Experts of a small language model.
Size: 11 layers, width 160, vocabulary 16384.
Experts: 1 pick a token, a sigmoid router.
Training: a variant of Muon for the experts, 437M tokens, 5949 steps.
Below are experts of layer 6 (counted from 0) of a mixture-of-experts language model. Rows are named router (the router's row for the expert), gate (a neuron's input weights, with its number), up (a neuron's input weights, with its number) and show model dimensions 0-159. Each number is 200 + 20 x the weight over its row's rms, rounded and kept within 0 to 999.
Before each expert's rows: "comes after" lists some tokens at least twice as common just before its tokens as in all text. This comes from a sample of Wikipedia text that the model never trained on. Tokens count by the router's weight.

# expert 10
comes after: "\n", "   ", " =", " Year", "     ", " Date"
router,172,165,233,168,215,196,210,176,205,200,191,170,210,185,193,196,184,242,184,190,214,198,210,185,199,185,218,221,183,207,242,217,143,205,208,170,197,217,194,180,219,170,208,232,211,232,188,195,155,165,194,189,207,193,172,185,193,208,187,202,206,205,193,191,190,237,177,224,221,191,200,194,169,182,198,165,195,217,196,176,192,208,210,196,207,203,222,166,182,201,208,202,185,209,209,176,219,204,175,192,238,206,232,219,204,216,211,193,179,188,208,175,188,156,196,177,176,163,187,220,207,179,222,220,203,178,170,187,203,197,197,218,211,223,189,184,161,239,175,178,224,227,185,210,161,175,197,194,180,191,211,197,199,165,183,180,177,217,178,170
gate0,189,209,204,205,221,208,164,188,213,198,219,216,191,203,159,199,185,227,197,201,202,170,209,159,210,181,203,191,222,246,234,192,234,166,226,174,220,244,196,218,186,201,193,199,227,173,191,189,218,226,200,210,225,216,193,164,198,196,192,175,225,209,180,244,175,211,212,211,181,181,172,211,242,185,182,188,212,187,202,192,186,211,220,219,201,187,190,191,189,218,182,196,181,198,230,211,173,183,176,237,204,232,208,199,200,178,208,165,176,196,205,196,176,200,186,201,191,158,213,203,205,206,228,177,217,220,233,216,204,153,184,204,221,193,168,189,186,230,229,226,183,187,231,232,191,216,215,217,210,184,202,160,178,222,181,206,184,208,215,200
up0,160,222,205,217,178,221,196,178,221,198,248,169,191,192,203,215,175,225,160,209,205,190,195,177,199,214,255,246,206,242,194,206,209,183,204,183,200,205,213,203,215,176,183,194,224,201,186,184,194,197,182,205,194,210,202,204,165,196,190,185,200,199,200,185,202,210,190,194,195,229,219,200,206,184,181,163,206,201,193,231,191,208,137,200,186,213,205,200,203,192,240,201,215,169,170,159,205,199,185,189,224,211,234,178,210,169,202,189,169,185,234,197,234,194,183,191,179,196,213,187,171,191,235,209,229,222,223,155,216,194,173,205,219,171,202,207,208,203,184,201,176,216,206,177,163,230,190,218,204,197,216,209,186,224,213,215,202,198,162,230
gate1,203,207,193,207,225,199,190,232,185,221,184,168,180,194,242,209,205,216,240,211,209,213,156,214,179,169,193,178,210,219,189,215,209,184,211,186,199,212,196,179,179,209,200,192,201,232,210,216,177,211,196,213,219,231,214,210,153,211,203,183,216,186,160,177,199,174,211,188,164,171,209,188,170,177,213,242,168,217,227,170,234,187,208,204,208,192,202,204,235,243,174,214,219,188,228,185,200,237,205,209,218,211,210,249,217,197,204,209,188,196,204,173,207,228,159,224,199,210,184,207,218,178,190,203,169,157,201,166,190,206,168,227,187,199,210,209,204,208,226,212,186,187,217,206,196,222,197,190,208,172,208,182,169,188,192,189,197,213,242,213
up1,184,174,216,181,187,228,199,182,188,190,169,220,196,178,190,184,198,190,161,179,198,178,231,174,203,221,211,194,178,191,208,188,200,160,216,216,184,222,183,209,201,170,186,176,198,184,208,201,252,188,194,233,172,179,221,218,240,175,200,205,208,205,227,226,197,225,165,216,232,220,194,183,206,219,165,147,193,189,223,225,175,222,203,190,203,225,216,192,174,166,226,205,197,210,223,169,176,182,213,231,186,214,192,173,204,203,179,168,188,197,185,219,190,203,224,167,204,196,212,200,179,211,206,203,237,224,177,199,199,203,187,214,236,205,232,210,204,173,182,194,186,179,196,202,189,223,227,196,225,169,174,193,214,209,186,195,206,200,163,240
gate2,166,209,182,185,187,173,188,205,181,197,224,187,193,225,185,219,221,196,212,202,173,199,236,202,150,200,212,228,222,222,175,194,196,202,202,204,235,203,186,204,188,199,215,158,227,231,229,172,207,218,202,230,195,211,165,216,229,223,162,192,220,193,171,175,204,207,191,178,187,188,248,194,228,203,178,185,200,204,217,208,192,202,202,200,169,195,229,170,207,220,201,247,211,190,196,206,186,212,186,213,178,137,225,231,193,184,225,186,208,179,206,205,200,204,199,208,204,201,193,207,187,199,208,174,206,220,182,229,207,200,166,221,177,216,186,204,175,187,184,213,248,200,197,205,179,201,235,208,175,159,184,162,196,194,187,166,184,188,221,206
up2,217,185,205,196,165,215,212,221,206,195,170,209,195,170,215,189,219,153,158,185,201,215,182,210,204,192,227,192,195,227,189,216,230,178,184,209,203,196,230,193,183,218,183,206,211,205,206,164,177,212,241,184,187,207,212,250,216,187,199,182,207,197,186,196,199,192,237,200,209,220,228,217,183,172,210,166,184,212,206,233,170,182,202,209,259,185,205,226,211,172,207,173,204,189,173,197,180,216,181,180,194,206,147,190,183,195,189,219,202,223,221,218,200,206,223,192,223,192,171,204,219,176,228,219,182,204,191,180,189,201,201,195,222,204,216,173,224,231,213,215,184,180,179,148,208,210,169,218,197,203,193,252,189,199,187,174,215,207,203,169
gate3,209,153,201,220,198,225,196,216,208,193,203,218,201,198,179,232,165,188,151,206,219,204,183,184,204,206,208,190,215,210,228,177,219,220,221,176,224,187,221,162,182,186,195,197,257,212,208,194,204,199,201,200,192,176,198,202,182,226,192,186,219,229,195,211,223,188,173,193,205,193,241,226,186,217,201,240,193,232,177,231,186,203,158,177,205,181,219,193,205,188,215,190,200,187,230,200,199,203,225,198,227,185,175,191,224,201,180,188,181,203,219,179,167,227,212,147,207,196,182,181,190,187,201,182,202,165,202,195,195,183,154,164,180,205,191,186,223,193,185,193,175,163,204,190,150,202,220,206,213,230,197,197,216,232,208,238,188,212,218,195
up3,205,171,176,202,232,191,208,196,195,211,199,213,172,202,200,196,195,170,193,184,162,227,213,197,224,192,214,204,213,223,180,183,191,210,243,193,240,211,244,175,182,243,201,195,225,205,182,197,214,174,214,175,246,177,218,200,197,215,204,176,189,212,202,191,195,192,203,206,194,187,185,188,213,176,183,233,152,248,195,197,177,180,196,192,197,184,189,178,187,202,173,182,220,194,227,183,206,207,203,197,215,215,195,222,183,229,171,222,214,185,198,188,182,203,188,194,196,198,195,192,183,156,164,241,195,179,197,161,234,204,165,222,180,213,177,232,226,191,216,185,164,190,178,184,164,174,217,164,210,195,189,189,217,225,198,215,169,222,211,200
gate4,176,220,226,206,202,202,198,178,159,207,177,186,224,189,191,202,202,208,192,218,220,219,202,196,221,197,188,216,192,196,217,228,182,174,226,200,187,206,157,177,182,192,191,212,207,197,198,205,198,174,209,228,192,208,204,208,193,187,184,211,195,186,214,167,155,219,222,176,204,204,178,175,169,176,185,175,183,202,176,205,201,227,213,222,192,207,232,190,212,195,208,260,159,190,232,173,183,170,217,184,205,172,194,215,219,210,175,171,199,202,209,227,181,256,203,205,178,184,194,213,200,170,235,206,193,186,182,199,186,174,217,191,215,212,203,164,171,197,197,193,214,217,196,233,202,179,188,230,207,190,199,139,198,160,210,157,212,229,224,209
up4,192,186,220,209,203,164,167,180,200,188,199,185,204,192,198,171,184,179,188,181,158,199,207,209,190,222,191,188,207,185,218,205,195,209,179,205,195,202,190,218,208,192,218,179,215,180,184,183,218,149,203,210,229,223,193,192,175,202,203,179,190,179,180,188,180,213,174,188,202,197,177,178,174,197,193,165,183,212,223,168,189,188,190,184,215,221,195,221,221,164,175,219,197,155,170,215,208,174,203,202,164,162,188,218,220,179,204,183,156,223,230,174,184,254,203,201,213,201,204,202,183,189,199,210,219,218,196,199,193,221,205,238,258,199,169,165,161,214,206,200,206,202,205,206,233,202,194,217,234,183,204,193,178,180,162,186,218,227,191,233
gate5,238,209,214,154,178,193,182,206,241,168,192,203,185,233,223,176,210,191,189,221,228,179,212,201,233,215,215,201,181,169,193,210,198,222,210,201,193,185,181,191,222,211,197,207,168,153,202,210,209,203,191,216,199,179,198,166,181,237,195,184,218,236,163,193,215,199,162,195,181,174,208,220,204,159,243,179,180,170,198,189,164,180,206,216,212,203,198,211,225,203,194,254,220,202,228,200,228,202,225,205,199,197,206,193,216,210,218,209,200,190,186,242,182,161,213,232,194,202,199,218,220,191,190,173,188,172,185,221,182,197,188,212,191,169,197,187,207,213,195,182,219,164,198,188,192,198,213,232,232,211,164,187,188,184,204,214,183,181,203,228
up5,227,196,172,192,215,223,219,194,217,195,207,159,185,210,180,199,184,219,197,173,168,198,187,220,223,192,213,220,197,174,201,214,209,200,202,163,185,171,204,211,209,200,196,207,193,230,241,176,174,183,193,187,197,200,211,183,208,214,164,211,176,201,205,238,178,171,196,232,190,166,232,206,232,244,218,188,184,192,204,166,219,184,186,199,216,231,228,230,220,176,183,204,209,187,200,204,202,217,191,202,169,201,240,239,187,193,176,195,179,192,186,192,213,212,221,210,182,189,190,171,215,198,211,203,207,195,210,208,153,191,200,165,234,237,235,217,196,204,182,201,195,208,200,194,161,204,241,188,191,185,206,196,193,209,179,155,179,145,204,222
gate6,200,171,216,231,203,195,186,216,220,176,236,208,176,173,217,184,159,221,205,206,217,225,154,183,184,172,204,224,182,202,205,227,214,202,185,177,204,199,200,180,192,191,224,210,180,207,196,227,222,217,187,200,244,196,190,167,178,223,182,210,174,182,174,185,177,201,191,183,200,172,241,174,221,194,190,159,186,170,207,195,209,196,204,192,205,227,210,216,203,198,191,201,197,209,184,185,180,211,229,160,235,189,181,191,194,210,223,212,208,168,214,179,196,203,220,203,214,241,183,165,200,169,202,180,234,186,203,230,199,223,204,169,199,165,228,190,213,222,179,239,250,209,197,204,195,197,205,209,223,193,197,229,192,153,218,184,184,184,203,189
up6,194,192,207,224,144,190,181,188,196,189,233,215,198,235,224,158,200,237,226,189,232,218,175,199,181,188,231,211,203,181,217,208,200,205,203,181,191,192,206,169,197,201,196,203,187,199,220,223,208,203,235,207,167,200,209,189,190,217,175,202,146,207,188,230,141,211,185,209,240,181,198,196,213,184,202,211,206,190,204,204,206,215,169,160,229,223,198,192,177,196,201,171,190,187,229,223,169,191,202,177,174,178,201,193,198,225,203,194,215,209,220,188,212,165,243,219,188,191,239,179,173,213,203,193,186,216,201,228,197,168,205,184,208,202,188,199,208,193,230,190,234,216,209,210,161,180,236,195,227,195,193,232,163,199,200,201,176,218,210,193
gate7,202,225,234,175,204,196,181,203,202,231,225,201,192,216,191,193,175,187,224,196,210,216,198,202,170,198,186,205,213,202,220,228,199,203,193,174,214,192,163,201,178,234,207,223,230,201,201,233,234,199,236,184,209,187,208,174,188,224,217,209,212,196,222,218,178,209,225,183,214,176,184,198,236,233,159,188,191,183,177,195,184,226,205,242,179,169,201,197,193,199,211,186,222,203,185,223,157,182,217,179,206,210,183,226,206,221,185,192,175,181,184,216,192,190,202,207,197,219,182,192,227,219,166,236,166,218,178,180,191,239,220,219,230,221,187,181,171,213,186,230,186,237,209,224,219,178,206,195,210,150,222,207,187,154,199,210,173,209,189,204
up7,212,222,195,213,189,207,168,204,189,186,204,192,170,182,220,232,187,200,203,215,205,214,195,152,234,222,195,208,174,240,227,212,187,193,201,175,210,199,220,202,143,192,198,227,177,167,192,207,209,204,178,205,199,201,203,223,198,188,165,214,183,179,190,197,198,229,163,207,176,209,203,213,219,210,206,190,223,221,177,149,207,198,185,178,154,166,181,217,212,204,216,192,208,221,170,194,190,207,181,229,206,190,187,213,207,189,189,225,212,200,215,201,192,189,208,211,212,178,189,207,218,195,211,158,198,204,231,193,203,172,186,163,216,210,182,253,153,202,193,162,192,172,207,190,222,178,186,199,183,215,217,204,151,209,246,175,200,200,196,177
gate8,179,180,188,178,212,182,226,183,186,224,215,185,239,198,207,186,171,194,192,200,146,180,211,176,247,188,206,183,170,176,212,198,159,201,209,214,197,181,237,176,239,173,206,196,203,211,196,241,173,204,178,198,200,188,199,218,159,229,174,186,148,180,197,219,191,180,179,192,228,218,211,188,186,197,167,188,185,237,191,230,237,192,196,214,205,186,183,228,204,241,169,222,196,233,190,205,213,205,211,217,187,192,208,187,213,234,203,202,192,192,210,203,162,218,218,202,177,159,168,212,234,225,197,211,191,220,209,198,220,195,177,172,214,185,203,188,186,213,183,196,180,195,207,180,205,194,188,198,196,187,176,191,225,200,192,218,210,212,171,181
up8,179,189,177,158,206,192,211,223,176,221,205,172,197,196,201,193,209,190,223,186,166,197,243,195,206,184,235,202,223,174,199,207,166,198,197,234,180,190,215,171,218,162,217,203,209,193,209,203,176,226,199,158,240,179,202,214,184,187,197,174,179,209,188,202,205,181,197,222,238,199,175,169,195,213,195,206,203,224,176,192,190,209,241,232,180,217,195,205,218,194,187,236,243,190,208,190,199,203,215,201,186,197,234,206,217,225,206,193,186,177,226,209,227,192,219,194,219,189,161,218,200,207,197,232,194,214,212,191,214,166,177,245,203,195,213,205,193,218,182,190,182,172,210,184,219,215,180,198,186,213,192,167,234,183,202,180,138,206,175,231
gate9,206,183,193,191,191,179,226,214,198,205,220,163,207,213,166,185,201,177,190,214,218,221,214,187,182,218,204,175,224,183,196,208,230,221,187,190,215,196,224,179,207,217,232,178,177,193,206,163,167,210,190,199,204,168,180,185,177,222,200,229,225,188,217,220,183,231,202,188,157,190,200,187,232,192,203,237,208,225,200,199,191,174,194,163,250,179,187,173,177,211,171,185,214,218,209,183,212,215,218,209,189,186,206,228,218,194,192,211,201,201,182,166,183,209,193,157,205,189,220,189,237,202,171,183,191,208,195,188,217,183,207,196,168,221,163,204,232,173,211,213,231,192,163,201,187,213,207,184,185,246,181,208,176,164,210,186,193,161,211,238
up9,163,238,179,205,225,202,197,199,217,227,185,224,194,209,170,188,181,178,224,191,206,233,217,176,210,159,221,194,233,204,222,191,182,186,183,217,219,201,193,192,198,201,198,182,177,189,223,190,206,182,207,203,185,179,217,224,182,188,190,183,185,230,207,189,225,221,186,158,212,203,175,196,203,187,201,203,245,155,212,207,236,196,193,175,214,216,212,199,183,204,156,164,209,210,238,181,185,195,197,158,198,200,220,213,230,237,207,200,249,195,237,157,195,211,178,209,202,184,189,193,204,210,204,192,214,196,144,194,198,172,209,191,211,201,178,178,227,186,172,182,187,202,164,187,190,208,195,164,204,212,234,207,195,196,205,169,204,227,182,189